Weights of a small mixture-of-experts language model, trained from scratch on English Wikipedia: 50M parameters, 48 experts in each of 12 layers.
Below are experts of layer 3 (counted from 0) of a mixture-of-experts language model. Rows are named router (the router's row for the expert), gate (a neuron's input weights, with its number), up (a neuron's input weights, with its number), down (a neuron's output weights, with its number) and show model dimensions 0-255. Each number is 128 + 32 x the weight over its row's rms, rounded and kept within 0 to 255. Numbers have three digits each.
After each expert's rows: a language model's description of what the expert responds to; "mostly gets" lists some tokens that are sent to it at least half of the time. This comes from a sample of Wikipedia text that the model never trained on.

# expert 45
router:166120159171066063113100108058091126186155125115153117156083195132178087103114099166203200147122082094111096151103090089126123117142160157048155118101188151140158184103167119088114130127075136101120143153159093093116100119148146191074143111166111103150080126174102151087099153148090125149170132155158133107097097116129111182144093103118108153152108079126119146184118153085145116127141148097175136136142126114106096113147155096134105120111179104164143135169171109090128089132151116155184111107096158168136138157128068187189130100170147096154148162180198159111102117153093112137132125113071118110122177113104136102134126080160138178122062125132132126112110111096138148115149078094129111146129070196130098185144074095089085096100122112115160104021139086158170137090143103
gate2:146133127130106131131129105081117153154150173136099130126050154198184173133129126074057158120170124100146126147109173095108119144105144144112183132105136175152200128112107151128123190161136178069113099125103177101088141090131126107120127158046222094115124070130155181141142097079110158139118095160120098075126180087138116181069132187124064083154150167124130159134119098145114183100104153114124110120153083096104129163163098179143120093152136089144096135127159086168106152120128064161137174163125136108162092080136166162148128127165137086137097172069211138082134142174130145122133117106094094108070107154146127114106148109146135183178183125170164097109123175215126163131124092176118127141152126174148096139159153169133166125152071080136106069128121087131152112151140145
up2:081073132178141124114118160137108152111070153108148098159127129122130149099131111146221105119104148131118187104095064167140140163141106029099115076142098125098106149142140086138117083124148125076112084188153143149115141093079134181136120148149060173102142175143090155155144176167127103151089157099164105201105088144113141133144118083117192154104142109151148115082129152113128117170159105177084144147132160140089144115165114111101109182102161170132143093101132160120100134125105144086130104121091120119157127167145138097125119119115127139077164072176029163140087156085105135145144096061129168104123127113116116084154130186116183082120101119147072182184100108108133120142115119109122089160111091146108213133086158210076148121146216163121174118140103145127114207128090129
down2:132126125152091176035150097133131147092180127120194154195069149076178103113161110132122141128148110152113135090151149151159121130144145112160065105162135120106166080138135121169171085127149093129082153076075138162119178144156088108163092140199089156097109116100114150154140109111161130173116100140146186039071131125175107140181139154154115165121126095154115128139107080153056138201140116087194102109136154125156128104078113163126048176151108096106121132092149161120172130114113130074187142122172130129099134156199177120140096149096122105123152110105178142098121106125226116159177129145123096191124106138075147159127116119111120150155068159111117133114132120156132201158132127150160132172086148117163156096142154159120097122163107138153153074160116074173113137148204132
It responds to: Table cell separators. Pipe separators between table cells after numbers or percentages, plus semicolons and colons in results lists and headings.
mostly gets: " |", " —;", " While", "===", "\":", " listing"

# expert 5
router:140081126149125128143163071106116118092108174085078178081135167163119069127083113101182171118135081139105130095112101063131141113140132152137131154101146116084094111152122175152154075154088161152117147091149159138153149131093064106108158134131152092090154133153119147131059121164093148103168110095131146146102088101166123165115123139144103143128159159096156087139142101130175099140052192209118150160089150094185128102178133130167137164135109130128173149156201111155111170142094158114130124145136085137138125085173103113113107131120132068150139129085115120133157120203097079098108118137142155136094100162057126144121074166067179053151209143138127121087149107101096172126106097049120121154136129155059080134118068152114137168117151182149157097093103161134112055061175099
gate10:137125095133097131111129102126109095059139123142088159130125066103094119121112103013128112163106213140075121152104153098132142103124125105132044121113156183104087097129148091191155138146143116142131130140116061108110155134104131128135127106146194160117154186122042127169173166136146061185124098110170126116179121171184170120109132187127090178134144062012115110140122131079155152132128160158103103131115139163049101149137122156154143100113140137135173123132112132123078156177108204136140140123141115117130090128158111109113143119093115150085093209075122141172154134148148115132117182124036136168136100158163121153133159160107123132122152136148145145127095108101117097128122139165113135186140135088120121191124157192120117085110153124139151202048167139121132103115123110
up10:080105140109134107133073163138141126130058120153155122209111157191135136108118183145168121122105150153084103166153161078112154174115089096139058086084125148075082138144098134134186148114104139077173113168085124094132167139133143108112118124142110150104141092124093080074104112109092101147167116143125093144090120143156145071093099129122118131122124125180136126131111153114127090117134164107135074169187119119127128100138131093156118062074203117158113150127126151133092164135152162190103160110196145211153153114111104155113125156060130115135101148095103159088152157102110126112097146068150143173199139147119141134145141157059056122131089186203139119074152127082140109131116066153087155172104157177071134097105122141082200109145113159122135142104161065218148101160136133
down10:097156148122158096124102161142110156122121133150159160121108134123184148136138123136091078138144109139182149199105103124137132167129108157131131156180074146130110094126097134150081093162107125088179133141137114102121211082162100133124063155115138122145176121116176149032168107121156130077135144166154155176181098091144178043105082068144166105115152106110146117175141153095153083149149027149129076160146113115165139121092114123112175087142160116157073133148100139115108156168138121156094125149147114111177144091097092184173089107098135111084140155097183159045161128139156174122143166106161170066166121159119128167116127163068149099133145152125103140148132098148135169213112176182112171108093131168097086124065101143126130160158057135137169109158134136116172112160140187
It responds to: List and heading markers. Line-initial "-" bullets in infobox and track lists, table-row "|" openers, "See" in "See also" headings, and " as".
mostly gets: "-", "===", "====", ");", "See", "="

# expert 12
router:125071130134058193097130166186126111082175152133114129131082162117136104080106131120115204127138112124110143159154092124159082108162171162146104168148153060120155082146142162121112085158215117111132134149141075183146132094161126142139155140109070134084111137090129162068105121172117120124081100116145130124123117196174176127161152169105120110104155168042111138143109161152077116105149119117144093136117079164150151106123154161118110183089192093162155172081108131148119159171145119134169091177106177107130133129092159143117096080078096088144158117112088167099083074184156123152152132120149159080117045143137153064095116120138119205147163097080149170123123112102158098120090138106077118138125150156160134143168078110129139149102111158166115182137141057083176178182134119
gate3:127137154144082129127137126115145096126097092141138215133158165107113159147125127120143157127130168129195135142133102133136155217111132197123129093079167158139089101099158132112111122140120118086112182118155091165197105181189109125171138135113114134148134092106187119201134091142132130137091124195142134096173138080156103194127120148172142120088110125085116125124126170160032168155132104141044122131178144141116131100041108202140107163154110080094134153149077092115117057127162112145132096117143130094171158134133130123151162140203136142120150173161148154160108097120145139114101115117179105095108177095165152116171118128109151118073095105167150132098096156137121111109137165082099128185116137163171118062152133080094144070110168117097101186219152100179182139156098139
up3:085139167114118084111156102170103122107143164194185211123194154161131181112105117157098187192112135139161169117115141139125182182123153148177110133071156078128114145143160111142146193140138168116146189110118130118201093149128116148161136142092150094123158125104137155166161081111166104112171114140179142121143182161115117148161113184122145113117082085079159129120127154114124105111130154109118139127126176163105062119119116117114088214100155108116096101160088140062137134138165185098119131115150153118177116091125169156194150134183151113126119170111138150209155076132131145077107154115134122134152158099172101110140124149143172083106127149159100158126157119168124108043148159093122111176133154174178095073117096080142127155135136077128133197190207150127186122169150164
down3:154136155133175105087129146167111121099136156156112089074139172123157090142170120119047149127148100155051120160124084129146105104106100113136158129111059077135181110091145130196173146150127158114154109123168147165130104126138139114192176111038097107135145138136076156120149120112152077110217125166158136149106171148106084098131136129091116139153154099098118138140145097104140066161133184089171094057125123074154114088140144123205115106108110192107081091124099122130119082130157145178126150109099024142139112091232111126161101187081094070078151091126154123163094126179129109150158195112096110144114131191113118136091137174122174068135161128107118110085171156129152152129120094097144139123110083123150163121100148132170111146146109141189145173111132091129132093133160118
It responds to: Indefinite article a/an. The articles a and an in running prose (part of a deal, kept a clean sheet), plus table pipes and dance word pieces.
mostly gets: " a", "|", " an", " A", " en", "anc"

# expert 46
router:119145098079161201143140125111156181108179082136138151120097167142148168191093094107140211102096077093077134169151161156071130144120142126101102153129092157112159083117140170145073171140174071110091200133105152101103140171150172066122163121127110052130131117160116102140136123071116098079046135110073120114089129180122145135179103158142101038047100099076093091120167091154133132108140125088119121070171173138134139111157080140157171121161130096087111150136156094134109147115187095134108164083100113108156123132137180074159151064143157170122163106154094166137107114103133161117102123190152169097129192168141160141097141131096087135121069135174141116161134116147139116136107161110127123121150160136143142175094169186122147159152097122125129105141099123049107118149161122
gate1:126126074131165145125140118128124150063156175075179083074118066090216135145097116140131122134110150103159064067129135088131088120123177107128042090121084117092091153098128205147249108123088073048132087081120138114144103148117153132141120108065192149156154228092137171130150166088158168178149098118112148145129114123111112167066155165134190111098106144116097082134130136112168139117104143177147106075128125136157087152054101124147146069105139093111148144146151141129107124124093175116105106120151147153148120076149149113124127134093131103133158125100127113091092151102131117147158117107061140053126154142133171143168157123155137108125086088111138071103155134146109136091083108130075187140152115136115133113133139161148125082145087067147111177123157139104149171096112116
up1:145077124112197123153121192105112105128173143099113102100114168134068130096142129144114114099172150176153066144140094123140109078200181118111149128143139080137094107115145125087171081088111154131132035172154168191089162153110169111150134158145167087141127121097092105153084117219171124127131203139107079148128148154106136108152136111150117160051126120124098097146098138088097164097132093069118119136180104149107173101121123138104127135144138086140161156148156158047177125129143143134122139193059115170159168168114146139205143044108156127134150164121124117131179119105118136086146183139140129072182155163183124057147107102162126088115138116149121131141179092140081106090156111131154150116126106169142151149127120072090115096168087120083113086128058140091181146136129153
down1:158141123164097134088123126186120138083144164135062158155096150166117109124127111131127142136148201121104115097163123125153116142147141074038100080129167116119168090136117078132138091123142134133160161182128141159080116181103107161143142160177123100154154106125130103118119120164076188161128143179110144067125105124139145113121151083137200122131095098088144124130126126160149113096157108126103131110101097147107102128239167165125158177091061163124156153125167102093145136129228127163097166175025089120128140130092077115150127119122132120154177169155121124086104091169135213120127125119136143141130194142197130115120112197146067138127118093134155097093188138084141104093107072186123124139095082112124175111142130121129213161110116145084086154108129129152119096190115178
It responds to: Pronouns and possessives. Personal pronouns and possessives in narrative and biography, such as he, his, her, it, they, and 's.
mostly gets: " he", " his", " it", " her", " she", " they"

# expert 18
router:096088139192147134134177141136128151112106110107112105148070145092178172137103116129144127089132145107145094138121117132152086133098174060087091087145102127071157181155168077126163183112091071116093139148114164113121124125093069151080163137150093069138142093149132114130079095086143108055129100082103170159083142159079096128102138123092104142164154123183105134116093122117175160108152173175180114135075120100168125107102140133139061132116123157148097088135103123106068081165165130098107142084141157183150164142157086077155097081078117152170148159155125167141128106144059120103098128094125111145118159141127145097049127157072137079082182144104122092137089076100146121135152121188119085139098182096089182101117105146140159082076089114073168079106052096159102125135143085
gate0:110092142131145098147141140127104118151123058109120138097081172081052176093057166137115167168071132151189107123143149128103096121175137129185102122118139157149131144157170082136112104163114102142138144153071147108149109159093170140090111094141075104106149125120114101141154105169146154134131118172138209090175184124159163063178100140034146059124149131087082148113142120167088085041078122177098127103182081145141146138164088155087142136102133148163073056121142138110148128076109118129183114125112107165134176129110147120171137060100107111123065137102168128142133138130139184144121069121123113090126077113117087139167117142098090146100135099110171179174163125126128161165187108184120069141168128185169085103148088130172136151109126075165123142170171156135115120124120133
up0:144078068167118111157185153174096086067108065161114152145136181100122195087107114136182183158127141175176112141150168131088111094135140050179121060125102188117129138132121148133140131105111092141158107192105140127136171140115111124154123110143123091124093129160172126111140169114143148121170070139116128132163131120178126114211083118092098142136091136072142113122100141129129100071171163205091132120131062162170120106177099124131050127115112045112092100100132177151097115152123134118125140147127068112137147172146109184168158119107080161097063125096116107152132200164091151153129120112084177123135142086064144081107181142115058116120086127118110158144084128158144103108142174130145098106127095124089083137153061143174145140095113126172078137158167095163156108129120085
down0:108124126143133123170099136139214147157129161131152127180168081122105143129131122094131154109130106101073199174169123120119156122139121155126156082097152162172074095116122114119087118076140132118149136185105191120127157146079175108102134155077133111139129129120118108096178113138107132161127113123124099159121095124160138163124165084132107121123148133089124145093115090105124088218170107137064109131193119065073095107225083120103065174131094109160120067097097102083109129095049188203112131104090100171114113158223144125141121121137145067195091151150124115153156178142115125136124199101109138118111181113118052085151108083125149099087149106187103131134157131107148096104143131131148163123183099144121157104160185070111129111081116087101155146159182154120150098095129120
It responds to: Mid-word syllable pieces. Second pieces of words after Ch or S openings, such as Ch-att-ahoochee, S-ym-metry, and digits in election-result tables.
mostly gets: "ess", "uss", "sequ", "iss", "att", " Vill"

# expert 25
router:150111159126185144113086117148105158161068140195071149148172145171178126108126128125132106125116115150095130131153089138201124145163142162144164165097083164127183181060107097100131155149135129133113068129101088107087084154128099120106169103149164190099139148121132128127167120142165135144114106162149155132083119173095149154202078132132116144113109137093096118106099059196163145074077114109108213125143137169167053158168130145145129114095040139181132074199129121065178127158152134128110128150112140058129100127172177131145144111131082169104111166127122145114201128150154135093173148086108082169158165159118154135098111186081102129102168175101141147148138154108155140183139103098118124165095092180116164109127111124173119042167099126121144164094174132139105112119139161
gate1:185085123085112138119101085154145114111138131163085202113109115077115124134158128126063124168133170087092182120131148144145144145072159117149145139197126095194157096187156146099077137112181116141070128096197137073117138178126142087115127147106098093151153178134058089186158123172123120131158129104156114101178110168171084214152090141193094101102161124156172106148177131123099087157160179172141134106118134206087141135113130102098123116185121127138083121146143187145138090111154149048120134157129179119116158094166119173137128107112104136168098087167169127120145113131096181148158133096080115185143139173142125167149152166069112168101104164176149116166166097192122158139115121142138150120072167120135095084154121033138086102127133092135130106127155148136133095144141154
up1:155139098119138125088158114165139144133112080130156119126138073089117100223113142167128114118121149083191158153108105159138134147124041076139083152139144147130148054164116152100088150119168129087104149100113162140109163132081085129136101161142126091127138136149117098095133162096100154131117192072116160036130088127125128079120166104127122120122139178133159066155126121115119162125169146150171157114072168104090152129084139142078118102148137131140138106119141167170122154131200125135124135150113106153142181146119114113155162125140131128103103134144137109119106103120141180111118111127119161118155140080128147148148110101109131165140044161231168165164032159079104146065092166094236170136114197127142121198129054109158151150163139075063162166118128127064105149097108109
down1:088126148145142145119123125163236131124067126143114201128145164126116156120138170083202111121192090144154161114131145130108159091096193110148127124058087154157123147073115153121192156128125079152101117136194098051090147086088123137064114109104116145112151100098097110159096077170105129174105120121068091153153153164137125151066059141143115065108119105167122078094081111164121205094149147132141100096133162127123087108129175123134136089110074136129102151100163116202152138128134126159184154141140108146088166094112157160054101102160144107108116108180140168071156141109095147151164065124107138123127126128180120103096180131136104129094121120161150106122166126139090117149105129083104141099108103132125100092139173106123148058077119125110101082185121110127041108082113099
It responds to: Determiners. Articles and determiners such as the, The, its, his, their, this, same, mostly after prepositions like of, in, to.
mostly gets: " the", "The", " its", " other", " their", " this"